Below are experts of layer 4 (counted from 0) of a mixture-of-experts language model. Rows are named router (the router's row for the expert), gate (a neuron's input weights, with its number), up (a neuron's input weights, with its number) and show model dimensions 0-159. Each number is 128 + 32 x the weight over its row's rms, rounded and kept within 0 to 255. Numbers have three digits each.
After each expert's rows: a language model's description of what the expert responds to. This comes from a sample of Wikipedia text that the model never trained on.

# expert 33
router:101109129118143119086129125136099146029126087135140094075119116089076149142121118122144160027125112128154122160157192081108131085116146143168126105142145136115164069111161123176062134062099042144167099116154128125112122161189143158126160130114133118142126189146170090124097103145046120142165127114150176119163143131129171152124162212153132156095140130079138131143097106118125134127136163087065167103101141116107167122158150175151177120181161164075143099162103106135121112103063114
gate0:185099148081112155145104125119077099068088162135183094147214141083181153136139113113134099156100129099177135133218085085159158091105135107147122137127062089081130155134109155147117100079117111153146111124186106107094097093115095186095132124141153092118139111133176114162127137107064150125117116117177116102134141168164112116139090123086069110154158111127137147141137143132119182136119109213123094144115141111142127049106173086131115130135166110194133187180127151128114130055135200
up0:110101099101149171100142084117144160111110173153136141129138201071132157154112152076118173115117081107193138122083115067133124136101181144183139089153117105173107089062161129135197113153095176137136107071138122092144130188181116160127160094116144126129062113128229112135096123118081083114143163144119149101137159128089144186162126125118100137128082136133152117125088144158104108133119106165134119092135145034084134149134111110085117164109144106105173156155077102159152122028103135
gate1:127178116111111145142096186094190164079103127167098151176128082186157078164170095161103151185174075144173115122137151140094149164084127099109146088092167109063117126148075158106055149073164083151111107156101147134155099138153128128137143177149140132147179115068092114128108151166113131184097151141079177127137127109157145095172089070120162122159116137078152142149157084117079127146104167109151121167083197147135098105077094141117138107060132122172097093154102161150136135146154092
up1:075123093117094098153135196117143114073150060143084178148117111185166100109128089101112136139129059146154106060127111144100118127152116069163119109096166128084096120100129097134128177093123142164114142107038156112173088123133184151131183190135109088123132153147108086144147154128127111156154187157074098132165094074128065132126162155097148122096160170057146129122113094107098166095173114183121067098131204092151143119138099108099120125159118155170094084110132111119137154126183123
It responds to: Nearly always "the" or "The" after prepositions like of, in, by, before event or institution names, e.g. during the pandemic.

# expert 12
router:091123116139144144128162141106116139074161078098142128112146109105134142129120114121115106039152109147157114151140119118077133132083154081136131119142158122101180116149148149161133158087120120131159108135178127191142145153191104124082196148131121156092171154159109092119101149159143141178124116141127122138203186122211212146098149147198126159127169114052112153151085100103145146121199142109114167124072113157128112120178188138112168160220165157125165135144188146102133163086084131
gate1:123121108136105112144136174113098157179137157135127134177091160176164183112106085127105136093117102132124101123169141173181093064092127074096120145106158079140146110107162122144113158118112164150119190159168155099176136054199087166133111122154094163112148142173126068141180129119148126093170126118162113084106082121097151082105138147185148120139131199153152045077106112084118179116142054176102086110123139104164097139124123125128096111082106172170149099113116114089066144149137063
up1:135112126139121134141139160114126145188128128112094159164069191172117160123105103096099158058092094125124089131189107152147146089153114095125113139096194099121106138106166142136176133090125181151136141124151131121185110081219072154154107083162136146132134163115144136122184112099141116108196130145142091081096071107116141127141122128199161084153075184179115066094126135116169137133149063193090116132137126137153111111065072117136140115073081177136104139107112135163073164138165092
gate2:128177161115151157069097133087125098105104156104166171108141185129048145154152093176081169175212087142149120068086143140149129134146149116119083143188151109150192148051135180161093156137114143125191120129122108173130154141136109143127064131070099106110094122062164130068128140133099159098100158128129118115106153121138126134107169118104128128116132145095152103153127121093046132126148113091089098110174088100133143103192137112126206130141125103180178167124135052145154168138129124
up2:113104091135077117179157153149129143155141112145100077137127087122205121109153135113167089098049191125090124176154157126096098128089086119138153124078139130117063080178105101096110096132149142151056136126132165087136077089124165129117221096136175139179141136183089095150108147111166126164151088109149135147151089137109128109151109146137136123134127093176094135086121140159210129119093151145133122181066142169163142160058152161126068123106143155086104131128111200084125086116124162
It responds to: The or the in running prose after prepositions or verbs, before superlatives, ordinals and nouns, as in were the, the first, the same.

# expert 46
router:032071173177142102091141119163113136066109174113111184100090143091126101099056100135122109107157158108118091104153108069137119167140126140110148114125161163113059098156117184182081148104179125111134218104139175103085170136097151143126156130125167079098133081128155119123087120137143113154056070164160082154151155101155164132158105108113123158152124104119091128123140127125120098135148085117135179166099126087084148143135160128143107106127161125184114173074177152112124202172139102
gate0:136106141112115086142144156173135126078122172099095111080101144161107094123120142123149089177117188135103148165152082095170175099095144203149070151145136138122173137086156109090095101134091123131151120159115102149129106135052143167170143192190082146129118086124179082168126190119080131148133138139111168166124176076176091106136150173155087144176152076107166188081134116143102132163138167057128142142150162094131112137177131130134111151068123143114144169116113123166167188130130205
up0:145077123090069138147092110168178121130169174124124107111135112138081105151113085142087116096108135115070103158114062138144153143119115228173062142115121160114097157092117144113080121085090084104113110150157134073171113144135159147172120129136111128105127115146152078164166217113094084116151102167132144207114157086085127083112147108139111130204160109066179164119169118136112125106111112097141111144063175128173096122155133147156054122116162140103148127123163120182142145125185162
gate1:092107092114122148124153120096120088099089110210138118157115164131100148108135084111127154097154126183158138107135090117130140146180068133127159157141178079130114144116127087134141073100114103137149134053162094136135089145186123179184093096137117100130140136114145121092121151109140041107140155143122140100113124210219086163143077096149057152097131122143119101149075079160163078155135145091113047109138096063107095134076107143145140089154125204123131183147131106137165139144150095
up1:098096073143130123176126140116076135136134109187189161112102116142060064125147117191085133113181081148201141140112121147085151137144117165143107144106110142147085111226106150130128174093120150134131142143160124151069127057164114127158105183162155128107084091091148112148082175086146157082141144152103173116145143116137153108104111138102107126089087103113097175094126134126161056113086143142099135167103126124171051143114165164139139183128173093113104097101073148158162076133161085
It responds to: Subject pronouns and auxiliary verbs in narrative sentences: was, is, were, been, he, she, they, It, as in "He was promoted".

# expert 61
router:069128127153122113146107108193095134011164109124199123114130157118105092145051103137097144107107130137190109148139100087128135168102148145112187150169177122051097064094127131103122076117115175062152157134113130115093194127152108175160138148119164118150147119105065132163107114130136161112083080102172124184120124152145181138130118147103146117125202138129127205133130109122098169116149089180142125141100099094143152121079142136141152136172079100141162131135099165152072121131110083
gate0:196105087086175126122123123121125145132080130092184135154127086086114122186086167172128143154043115138101104159144128124047103130160120111129128136099139119127151102101163123136142161080150172078220150174142091121125097123102158157132132145132182150104066150109090147189171067135127185140206118105158145098162150118188127085179162180150111128110106111139092129092124177110150077103138172101140094158128100105106169117130140108149163128184120135157086182170091101146145085098132110
up0:152111105186102162173105178111122185192121072086118088117114148137114146120129131198210101093112113129103107138147125126152122117108123095103139084092176146089151195166082088115101112110116145132133136093158158142126059161066145153091138096112139152101118116134136115080138117171079150105093157149120181104117127124142093147164098141088135129116066088167101111161149142187159148169134145153147201161114114143083087119145098113100219153139129068107092119216129122164099071125088115
gate1:109145166144118086126155143141117146124174143104084136154093091161109121117135103119130175168119113167130177147132134135143149099110141144141055147116120099149169082124043149104134092138113165121079123100142171105153150106112117166168152121128091065110130184218088154120104142113122115102105184151154101116104053197117151136119056075095121136137120186082135072174098079142114122051134085160166126095118090117213095159099118115135097155105116108118096091134133097084156199138161170
up1:171136095123120173109109104119170089092088129112154143129151120125127116142092190142107112082110122129113099099115107120105103148107137069067156123143096145079114166107198114138116159121108112127136141144158102178072117117108105065093128175150122162125124079056198103109165107112166146153137093099123123134107147095069041048145213173156125129103152076154123169081122154086156134147067115135085096162123135163077176160115156131119149111125126167150159144108101133156110043097084078
It responds to: Pronouns, modals and contractions in quoted speech, such as I'm, don't, we, should, plus North, South, West in place names.

# expert 36
router:094034137103146106091137161129098119126161192124127103104104115093163110106091080112105086083154115149104135083167073066117148199111120147085173162137160125074109088156094076153117176108201131124150204130096168133119197159109108122132135147147185113122205093128172112142115153091130109152123139157132081087168129114133128179110073159132104107135122103152164178161117134088173109120161060090127138127114097073107161137127141116145120093110177127181129132089130146149151179139119070
gate0:118143146132061114154127099072125119170161110131126187099125114152162119112124094135107162117043113180138146116140107116160149157167113126126124135067114123200120104159125125132121116114084172122193102103126111091146166115155132173124141148151118128125085167210161082099131088071181134087167177138077095129145117087085126107085136120172136128097082183158131138154113090116101148141093066161121124181086128130136092176159090159165098113100129029131124079134114138134128224111186133
up0:127120125110109168152097108148183115171109149084095173141179103151185121145147131142079103096107161132126128083105129144151190124126182072146143087126144142174096141106076137169110186069137144086167129114149112125123130152114102154063095165122079087141122177170197105092062160099165148114095099127095116081150200106121091111094139068150169128096112163178143097191123103076139109115121126145177134175127131182186126159154135161146117114156158076113186096131118184108148173111131086
gate1:057133092100147137138162139049112100036127106099179119133086178093095152134149107162064145103131167087111109096125113108119181142135089168192139121140136194124159138191125164119122157148126137087145109155103114090134143088125076109110156172087173176098175107130144124135079160113097052166102150139111072154142162197090139140109120101157178124118155123121132146133144170140178108101103076116134123136199145189143119114121079170109139137084064153132098194110115159126140119132101152
up1:155109100186149150087164117129086055135174138119121191150107124052046089038067168088148108164180127165154119115123169121126137163126118106142167151152129145112166168083160149150133131131134163117094186111104086124146174112111145103138167104113131068113124093099175082146072148145161138143098133079070101131097166132142144155085176115136134103131149054154089153137125110112137117132106121162177158150142147107108125122131143108099112105071151090142126212119130136102111094190051126
It responds to: Adverbs, especially the -ly ending, and was, is, been in clauses, as in also, often, still, professionally known, administratively.

# expert 43
router:119118112174130063150147130098138105107078072072095173154095111107102095141122143114104041103171123116124140163106085135147141154137130125189090113135145167114154113167167089125124096114104161146096162199101170142072123161170127167127114162111125180113178140152101154162142127125074126084116118086192107144084112115091105144144133158156084154108177099055138126193140172126136140115139167176107170085065110170065167143165101173138153114156096093182153073139145112158072169119132121
gate2:151112175140112082129151112056115137148102053152023143115128213144143140110137072162074089110112090145125080168103144135172122064096161102182156158185158140125144156172127083109138151128188167133112145101105173101162138081136120155101154140109165163150080156118157080122145143132171180097140150131108087140129167130166172118095138137156107133067149096178147097162125142138119142140085124109098143135082161119136129120089165123108157145085115081186072159101090141143152115146185179
up2:150129175182138056134151090137144177114101061185055162153120152205169097081195115120088084112130096111124076119094141137152150133107137125153118196158149088108128164120132101093143116112082126129101183078079142115140132144164104132081201138098158156127104108095171060119096118130124181119137161119101096142116162149122120107123142131149083144096138112185153145107109128156097161102112139111103160089124190114165140082114133123110182125085144094211100122124098144157091145162187193
gate3:089134151103087092158158130142127134153141138104133127091144189085146134182128116092109076159177146087198139137164144091113113114157112162070154141130166152096120218098124115088190143202126143152112107100143141118133067095067115118137159163102149100133182145066074155162154065127187098105110103132103116151147149106201138177126124132179130105121100112144121101096158113154135053105155111150153180156137073182100103092139064133122119138163153117144128128155162142121081142118045144
up3:148094136113088126170188110140099095130117157106167098159146133111133087040150117172134136100159134088177146122155124110121165097114120174095097127090098155077114139138124139076147168153154104094148112113171115136123113095100143146112112185120097124113159091142115191143096102092172111159128067163107173106105129084086158141164057140183112121115093097122089096154123127164092103151149079164129178222155073180125108089093078060125158151122154091114109179164066102083098122115073138
It responds to: Commas after introductory phrases like In June 2026, sentence-ending periods, paragraph breaks, and relative words where, when, which.

# expert 37
router:139084126149194097136155143161102097123150077032131160129091136080138129118157100115119109106168106146162094186097077134146126136153161098160059063079188134125137146142139160082132080105134112143103202171099170169123152135174115190067120140142136178077187143171157144153099082153111117120069122100128144170105143135139142136118093126134148167177149135105088125157142117139101156154217110151108158118064089139111135141117143135137119100071121124155189070115118120148120193119105152
gate1:070205100136085110156107142101083116138194154182102107123111167135156169159119081130146137155109128101156150155153119085109111144135086126089160184156157121044078186108137149162188107217107116067163115090146141157087096091145136141112140069168119135140168180078104146112148112106139138142098115100165145143138134141099127088148093121079132160176098144174164072149130110139125103121164069121200154101126200149183107081127113114119143119130081170115107138149132090112076167143147139
up1:085170132166105130162091162093087039138142121191103065118125130110121169157154050084098096160114129108154107142158138143079125109124128098063090145131144145089095201077177179158143141202117129098156097129158171136101101108118118127141106103122110132119140170084125162114111119125137157186107163079125127093168134106066124142152107154068126155148136169197114091141158085148114094129150089119155170133139177137170091082126143123084175127083071115143091138105173115073101182120128101
gate2:136139142134121063127159128125122137092109102137140133097133121153106155106093091117138148112114111099113097145161140110131152160077090125106100081101058162135135060132128083158076104091117162095166109170110149204140164167090107064118118153131142159109106154118102113128139119193127164089140122156114111073132154155176159205092109157101106122143188127054138181117146141110155126084150179159060144102132078135135144122125153150155126123232079133126138196123180105162095214124181118
up2:126137146119134047140162135124101099104141104129118129113126112127126152108102110106124138110107130094109102144136128111132179146063091135112100081112073170132101061160134124155051105104114131104155149139113154205126153173076105047138102152137151140148123163143101123126141102171111163095137121140109149086124156147191175195125130158103115107148184114060128175131158125072136127074157199175080130118145073135143140113134156132163126146229109144126173186123185098161111195098200129
It responds to: Period-space or paragraph breaks ending a prose sentence before the next begins, plus List, One, Each starting a phrase.

# expert 22
router:142139054136120134146147151133126079082158103121137118087081082081137137170139119144149082210088161149173142147157119112144123190126116106120145119087175125145115126129210125166102103128090105126158148156113141158107166093154152135143091117162122187131143234132108181144120118140109152148125071040127095096129116075101144113162104173109167170137194116131130148158091189144095121155154125118117123168066100185143086118105167154153151065062141148133137074126151143180129102121090120
gate1:128123141203110131144084148093141142051063147094114165075136093175144150060098150107126097090095063086127196161069130133121085130130119153117134168124147128176126147172158057112166128094129103136125131160158136139154165118142149059167106151080180140129124100128129116091112099114175159144118142096101135120109163120087167156105092119138199119095091147123090138087130125154136145141142182166117156131199057163156089168141090145148129136125104135166221138145111121136163129146071068
up1:170185156051194123123135097127075147150153117139163159159168154135144113136154085151099152147193132148114123127162120139088155157131111140179161157147136130071120096113101168136116135114116108139195123109086145125124097131135112208126121102124086173148106161075190149110169113130100091115123120169076119160148091175096089130159145109154108137068196129163123115132113117130057129128142169130086167156110170096161133133121221149081135106164098118116124108090159147027160105050142118
gate2:134150100056151171149073129138144151082093074190084154144108171152127114138105187116087128171134100152137149141142062148147162110138097192118086166121077169104126160168149128063106169140127093100129130123092146162122133097136142117099133080123136134178141092084106165065198153117117134101131139129154143140157181077165173125137185115096175111138160152163112134146048107098166168093138083127080070148125118192089129117103155104102137113189141155184106111179123139164129140140141067
up2:133123042119155138079076115119109129071114143142089144115070119169107114110093148151134158149151113109110151188168085051157129126109121153100087169202077182055107127150125163095130144134140071113087127147113177186141081077135150120143170138087095143143141113101104111087182124159095136120126108133115097115141157122123169122143131177102090143138102143147099110111099128133149158124152126112090039183164121180102165082135217143147116139127127218088105118131135120161154091179108106
It responds to: Periods, percent signs and separators inside or after numbers and abbreviations: decimal points in 77.4, No. 24, Pop., 1. FC Köln.